Experts of a small language model.
Size: width 224, vocabulary 13407, 51.9M parameters.
Experts: 128 experts in each of 8 layers, 4 picks a token.
Below are experts of layer 5 (counted from 0) of a mixture-of-experts language model. Rows are named router (the router's row for the expert), down (a neuron's output weights, with its number) and show model dimensions 112-167. Each number is 128 + 32 x the weight over its row's rms, rounded and kept within 0 to 255. Numbers have three digits each.
After each expert's rows: "comes before" lists some tokens at least twice as common just after its tokens as in all text. This comes from a sample of Wikipedia text that the model never trained on. Tokens count by the router's weight.

# expert 9
router:230138100121161098147142138062109111114084113150103071174129171208106109131151155184141123129164122087201044182155158164112146158109138161151137139127166103128109140142
down0:149134146112150093160111142134148162083125117182118182119130113103122074159120153139159136098148095133126080131097091084132111082118122190198106153154164090192104151170
down1:069168136151153188090151159136155137087095126149161135086160183116176123134144096114107093146129116146126114139165139108117090148105131087077129163109114095142153161091
down2:152127184095169161131034119196125079102120117090113128158104113113156121160171166089150090155129094144128176131107154020195176088132116047142106100101130094164103179112
comes before: "1", "2", "3", "4", "5", "6"

# expert 6
router:206135100145154088202103115086139112056129106139120104140118081164069110111140161129113080099180130121194082116131173179094099195136165156074096179091165125149154180119
down0:099136101101096093129126125145113161121172133122147067155088166109089126103087156187115166130169105135138133100149144129163142102123158165193083163077146129092183127120
down1:142158068070161114146144154177132120157159130177129117137158107123132139192107118127134101127093187179132122137194080060134132138162127144112112145175141096184171101170
down2:111120114125131137135127095088180084098141157149093178084118151132148108205152079120124174130127154143128171137127176122071104108200166153104133147079180138118119145074
comes before: "\n", "==", "\n\n", " ==", "===", " ==="

# expert 66
router:157108176093144142150155130091101148095109118135118101135171141118076134146169127150155114136183171082171124133099157166076118195136136142107121129138174146173110114188
down0:104121103128116105103121117085187123142102135113147190134131172133128215175108149178148137138154116169099136072187098074153095081092162124145164118186117082102072131165
down1:112094130171081147199140130185115136104095136115150091174107147117128107147109137163128148111109132172125157086158117124186166159205155125209135123158129090089117111124
down2:087082151105151118133137086168094149130135148084095129154045110127176091129125084126128078121133165115096138112159068112109137084152140143159153209147116138139075174123
comes before: "| ", "-", "The", "|", "==", "="

# expert 107
router:228166132114130084144149132095105136128060107128125108149142143187112129103124176145153137117151157110197052179157137138136169148077138165151122136132133109134102138156
down0:104174143138165087164070125159138105129123087123163087100169138149124157171129097144096164117087116170142181139143100188125100128104093145151135133143141153147132126169
down1:182128128148079083183120119153165111135104102095099113117087125118175140166143165114149135122090127129135138098182120135175127083155108121100115116090062150162138103128
down2:155129149104133138146161145146103133124146132138125151121131108146116101094133187114129209174148094160139097061055132168059119076140107121153098118081157100133117083176
comes before: "1", "2", "3", "4", "5", "0"

# expert 33
router:164139140160179154135156106055168159102128119146134115133135135168096151122217132119145095117175139121134095119135172128141137165072152144063100120100147129143164127145
down0:172170121102175097172094113157080127139166124063101108048140149126074123116163115174144131122093111131153161132156105147135104117136158093160153130119109131191134165132
down1:115114126106171171162134134114183144081185078159074062159108181101129109131114146134102133075154077123133124158139105130108160110094079104139163079143098177149177113154
down2:167137178108163108125132097123104132139130153103163155159139129137131126088156084194081102078182109077188140101098110129147108115102171185145119185127090116114159101182
comes before: "\n", ":", ": ", "\n\n", ": S", "- Coordinates: "

# expert 64
router:171113161153123111169113129113097129069101091128115088097164081138063113130150131156120101145187132087146069129089161139083183181110163146108102120111125107193160158121
down0:160126134149163158164150158115110097168151170110140183115149129082190189094157142209145137107122148159134143102109131155132091149141132096124159162135090110164124131119
down1:135150194072081150120159165095123170091124154061145161126095145111137101092135133150105111135084119163122143113081172134196169160158189135131120120121114180178163129144
down2:091111161110160154103145126128101158136130157092114151177159109107089089145043133194160100114115087089121169074164119090160141122112117126144126169119089158125126048131
comes before: "\n\n", "\n", " The", " He", " In ", " In"

# expert 106
router:164153113104161109162110126119107130096038139140179077133204118141080089134174205164137100102157168140154108157155155175130140150121144168116119207099139113105097162134
down0:121112203202131131211150170147129112169167145109147157111171142133142134054102096123118115156126125149088109119093102106087173153152152163115140188054109097162104134092
down1:091154126129161138146162135097098127202135098183111152151125137200126125133106105139121061134116088159096126157138160162072084135119206114066137099110134111166167144119
down2:166158122167103145150160162090167104159118124096108092093119137198074123094129121120126148086104155164119234187110127112155148126098139110040095094071114168118186132179
comes before: " | ", ".", "–", "; ", " |", ","

# expert 85
router:174108133100123073191129098094096147085098125144155099124177143169098110099111185158136132080147150123163113133128114187124157125098139161114195128117131078119095130159
down0:149154112119158119081147143080138104086087148135154098106042132155098125091132076138076140138102093153126156172140159139071152096167139120121203097106124100163200099102
down1:175143120085121070167117073125160143072160099188073124109098090149159117157123221146169138121092141146126133149158127182122162100128123100111102124109131129128136120158
down2:104158086087120135114133081121123139141145166173130148115155075150093118141134123130141088112149069146122105117136160154107135132095119091132123136091155109046206150101
comes before: ",", "–", ".", "th", "000", " years"

# expert 65
router:174127139154170133134159122073174129130102107173104094138150160165104145142208119140198131116143134123170116132142166137117105159091132137070092175080161155105158152147
down0:143079126149118173071090110100084142158168121135101170102119106127110074130164112163083104092162129164136098084143143101106131100066128118116080129158122116090105137130
down1:137118121182149081083135142126095185125133127121134167101134139150114138120125099166166119165103136090105105166156134124148145145148120067131147121149106118171140158141
down2:124124186103101108131110095089118129154100184072159168158111142191164124197140130120096095088119127117097135097114092123114140111118086084138107142171099098144113162101
comes before: ":", ": ", "\n", ": M", ": P", ": B"

# expert 2
router:153097172152119117182094145099097182108116076118116072112148098138022126126158180149139113153184132074163069113136140131101155172121162174127115118132135107169155155149
down0:086115112147144183067103097094144114115106154125136137074142145145090128098132128143108116095106132160126188148097134198082111141117161110169148149147154133170105090118
down1:139155128098154181146145119139162135104125192119166188131185107164075132112129108090129099120114070074137151107140102140159127146106148144181100142090193121137176111119
down2:124114148111168073059150136057120080194213104114162155132133119104148069121126120171154131122198153144125101175146110146104102122123145132153079165128167122116170119134
comes before: "\n\n", " The", "The", "==", " He", "==="

# expert 120
router:186129133130129127126140111112171137065031111161215090148167116141108101125160155156132140116178148135201094122140129140085119111150152098087122128111149135173181108160
down0:080158170160150133049102087126149128159147143123123132147133101128100156107082092178125046137089184103107156138118161167145166142128110138142148068174122104128159114068
down1:140125074104169111114116162151112119148114121128055139182120111149082110068121128079137158123087130079095051146145106164138120125103143097096063112119185101144155113145
down2:147103100131145114126197182105169106131140114179137091086186122143141111142168069143110139094131097122103092148155047084104177142113137165160109091148119100091073116165
comes before: "0", "1", "2", "3", "4", "6"

# expert 81
router:163124146129161145158163134104111190055090108120114090138140103133053135144177171154184102146169179108169079141142129149085114150147138144125121125111186150134147128151
down0:138113112094073081135131136078101170134121154161128103136201141122198131143047097090145171091106124172112034148128201109139176120174132113144138088120113139091114096103
down1:180169127106101179094156126109135164130138102099181124053128169124194084072112166019132139136132150113116131155139107101144113169122123152041150075099113087103107111061
down2:151148074102118095121118126104100103135153120123110131114154145114188142134116113143190074165149133144168091119095090123165157093098100093169092137085130183079114156095
comes before: "| ", "|", "The", "==", "===", "-"

# expert 11
router:177117110111163086155124113077115143099094104110158079134174109175079107169156162165156099089182174103172085169125134166110115166103145140080122161082167118139167147165
down0:074123139158172088161102127093087130102084137154055126134132123152135140160127153134121132137072161161171161084092107078136149136109102116135168121127067098118113100141
down1:046169110128185097083115152154120214155125110131201164132100115118095164087100153126164178079144091139122091151070148090096105115108167077145158069174088156128163109066
down2:109120152161130111144113153106148085188063144127106047081171149118155108151141109056168109165130156148124190129167179117137145138127143111185090097106130156153047155155
comes before: ".", "\n", " |", ")", " of", " of the"

# expert 99
router:174120120096171150152107065111131158048090095137180133143212124135110133141191142151160128120176150139154098116131101143084140112155117111104145133120162146144165096160
down0:150157121106146161154085095149139130126062140098197158141131183138146144144146141163144143121141097106137114142153142169119092102088061151116100147146110075168099169132
down1:144129107128138152128107098192134096129114134093130167095176080096107120059122135128081165182107115179104090184188139149153159137075156118104094195143168092143200156109
down2:092187160070110168118108159132155110127128126145117185079138118182115143096213175156092099134118077108147088144155104055127110100147084126126111097130135124099094089124
comes before: " | ", "\n", " |", "″N ", "°N ", " | +"

# expert 68
router:153158162089122114127130075092127127104070126170137091142173136150079146168138144132099108070180182105163097169150112167133132147103184142092107184164131143113105148176
down0:116120113104128141113140125142181158160087173160166124093176133196125159163120066129127120145135150130155136069127136132110167134042185123153159157099109158139148156145
down1:161108094128134103145080050161144117193164193154077153150104080171116133154130157130161185107109130128183102128144173146088110151186112073134111136136140130209092099075
down2:079178121111153112116172133178128169118205149182101090132125178078148095101156121154177039097135121076165087151141108153149141166128156152185161178102187116105128095089
comes before: " | ", "–", "; ", "0", " |", " / ("

# expert 63
router:165137134148154127129137156115112093083107133103120116102150106224050104128104145132148082109153192113150091180114173138072121180105119140133144162094204146134151149164
down0:116157113127137144162131114130113113139060060125143119127133094187165107158149105191145166139169128115130149147136132136167144151058117117091098142135161104073110116156
down1:086098073125102065145194121195150151090136136108144145099072129099083145149115088110109086105132142176113122154125138130116142118121122111130150149142143153185151066133
down2:103161146139128164107148165094121120109099139126116163124135170089115137186128073195148127040165136137094151170157131061196098167129138097100156110149139109130093161130
comes before: "\n", "\n\n", "==", " ==", " |", "==="

# expert 108
router:212155153107140112189158137094126169096066126133167070159186130156106107143143195112160112145160157109148033149157117150138157164132164157157116160090225116136111155136
down0:172130136121091118148091111136114088073078100146140136048170099146111115150093143090176112161105176142093160183071154046114195125186132119149113160139162153073109155095
down1:133117151169092146107136104047144146134173140055123089100149138192096136146094151091123108111182089113105132126163075135168166117110073113173162118140080169129168147097
down2:141161103150151130130101121052102165074161080168123085132114150130122131099093150145144139171146103114142122091130139109132074161150129181136099169174107076114200144142
comes before: " | ", " |", "0", "–", "; ", "2"

# expert 27
router:234084102131123119159101117090101122091111148155132086160170108153094135125143155109126115166137149106178050204120135172118138129142155147113115116157157103172122103129
down0:166081128204116173165091146123136135106116130162070130189122124152135087129065118086178109121147176103118058163105152174142175111134132134180091101126146159118142154136
down1:102106151111143129188147129061097083123158115117101050146158101170129117127137132147099194139162119076139112122141141145110126072152118172203088159173138117111096154118
down2:151138133184092134148122108091142086114140145151115191187173152101112079128088130147132135122151148100140127136129104166139166127175153130139124105144121116093167131126
comes before: "1", "2", "6", "3", "4", "5"

# expert 67
router:139127169105134135175109085052082128098102072136191113120137135191051127149121151125139141113181162100141075088129120134132097129111134120128125111138153111158100100135
down0:148089120101089186117136086140097186129093142070142131122123165111116141176149205097101186120146173084116161132096113146135099142178111167121143128148145148129047107118
down1:129080142090164137133161166149110132142176131135087084093140159123128147142083108107071080161167154126108113094186104131164114075123128106085140143143177134094123128177
down2:145100138066131129099184125118142138132155109138123172111141177167153112195153078140195154129092135123110047110160099102091131143087121105103109173075111220173126142162
comes before: "\n", "\n\n", "'s", " to", " was", " is"

# expert 92
router:187099168114133078145154159106151125090114134137160079117140085160110114134145180132116107125169172117128056178116138129138119151097176189087131131088182169145136096164
down0:099115156118133118148161148118160169128148129116128128078136158191133104128076170136090203174067100196116098128108141147089170193210094132109126142199131120180096091175
down1:103152123118106153153181137129067148118152191143175076124149139128091127098111103163198127171102088106130091107174135152184183103157122199080114133110117158124097157135
down2:147152071122142118099172170139159157055138084161154140162113159180108149108083135169129098086070126125152102140148095097074124129188168154178079159074126107140134111133
comes before: "2", "1", "0", "19", "18", "12"

# expert 45
router:183112171127150144160145120091074171075106115114113100125144115144092117129115153152183106138194166074145083160145134161073101152138115138122149127138200124134135144145
down0:096164091064120052130162134123148105133097080110089124169114128119070076113147108127110105070160158167150121139086108182180125133154162177076209101117112085104136150109
down1:062134070114079120135138079128164143082146158050119078065120123146163108153157149075156119092139064054084109117122167146108166157106142183115145127117164170126083094114
down2:133113095149139099145146131103120041108196116150163177151149109166160163142070062119126146065127120075145080087121120059078110150065104138108147166151118152078142152172
comes before: "| ", "The", "|", "==", "===", "-"

# expert 71
router:176097101137124092114118138125150123107105090149143098159168067188028129141183154155181116101134149130170123134112125139114110124066139080072125138143152111186143148119
down0:140166123146134215089132078168093088115123140047084162112131087100106103166128140154145112137122122104120148116149118149173132199128113122115109122115137126118078115122
down1:199172106126120132109095126175198095119134155085144095136159054105127087128133168129120080155158079147116123117127165141087166096160121125143050185150166099114136116191
down2:115164108128110120175102137121132114126140092160081119094090088044143041123133159133071184138100131100090101082146141105110088127096105116101124100160161115098150123100
comes before: ".", ") | ", "% | ", "% |", "| ", " | "

# expert 121
router:151157104094116115156123173057123129111055150142127116152202110129088118128110149106166109127172157144167049177120091213109123143149176130127130145095145129126117123175
down0:143110144106152121114078100084139160210103086179126072148173095177106080105137145112116210098146137136096151137128133123144177121190119171139043153131138119116152087071
down1:090133102100082142073174177133122151100102109164113139139120179137160131134134134150143146155112118191158079085123129136136113146085135157154040109124121059092130109152
down2:123183148151121213151139133079133148093183198087126193131143107130159114131117145140138052183127101131084117152090108168160145125174095123142095108137187135176132117152
comes before: " | ", "–", "0", ", ", "6", "3"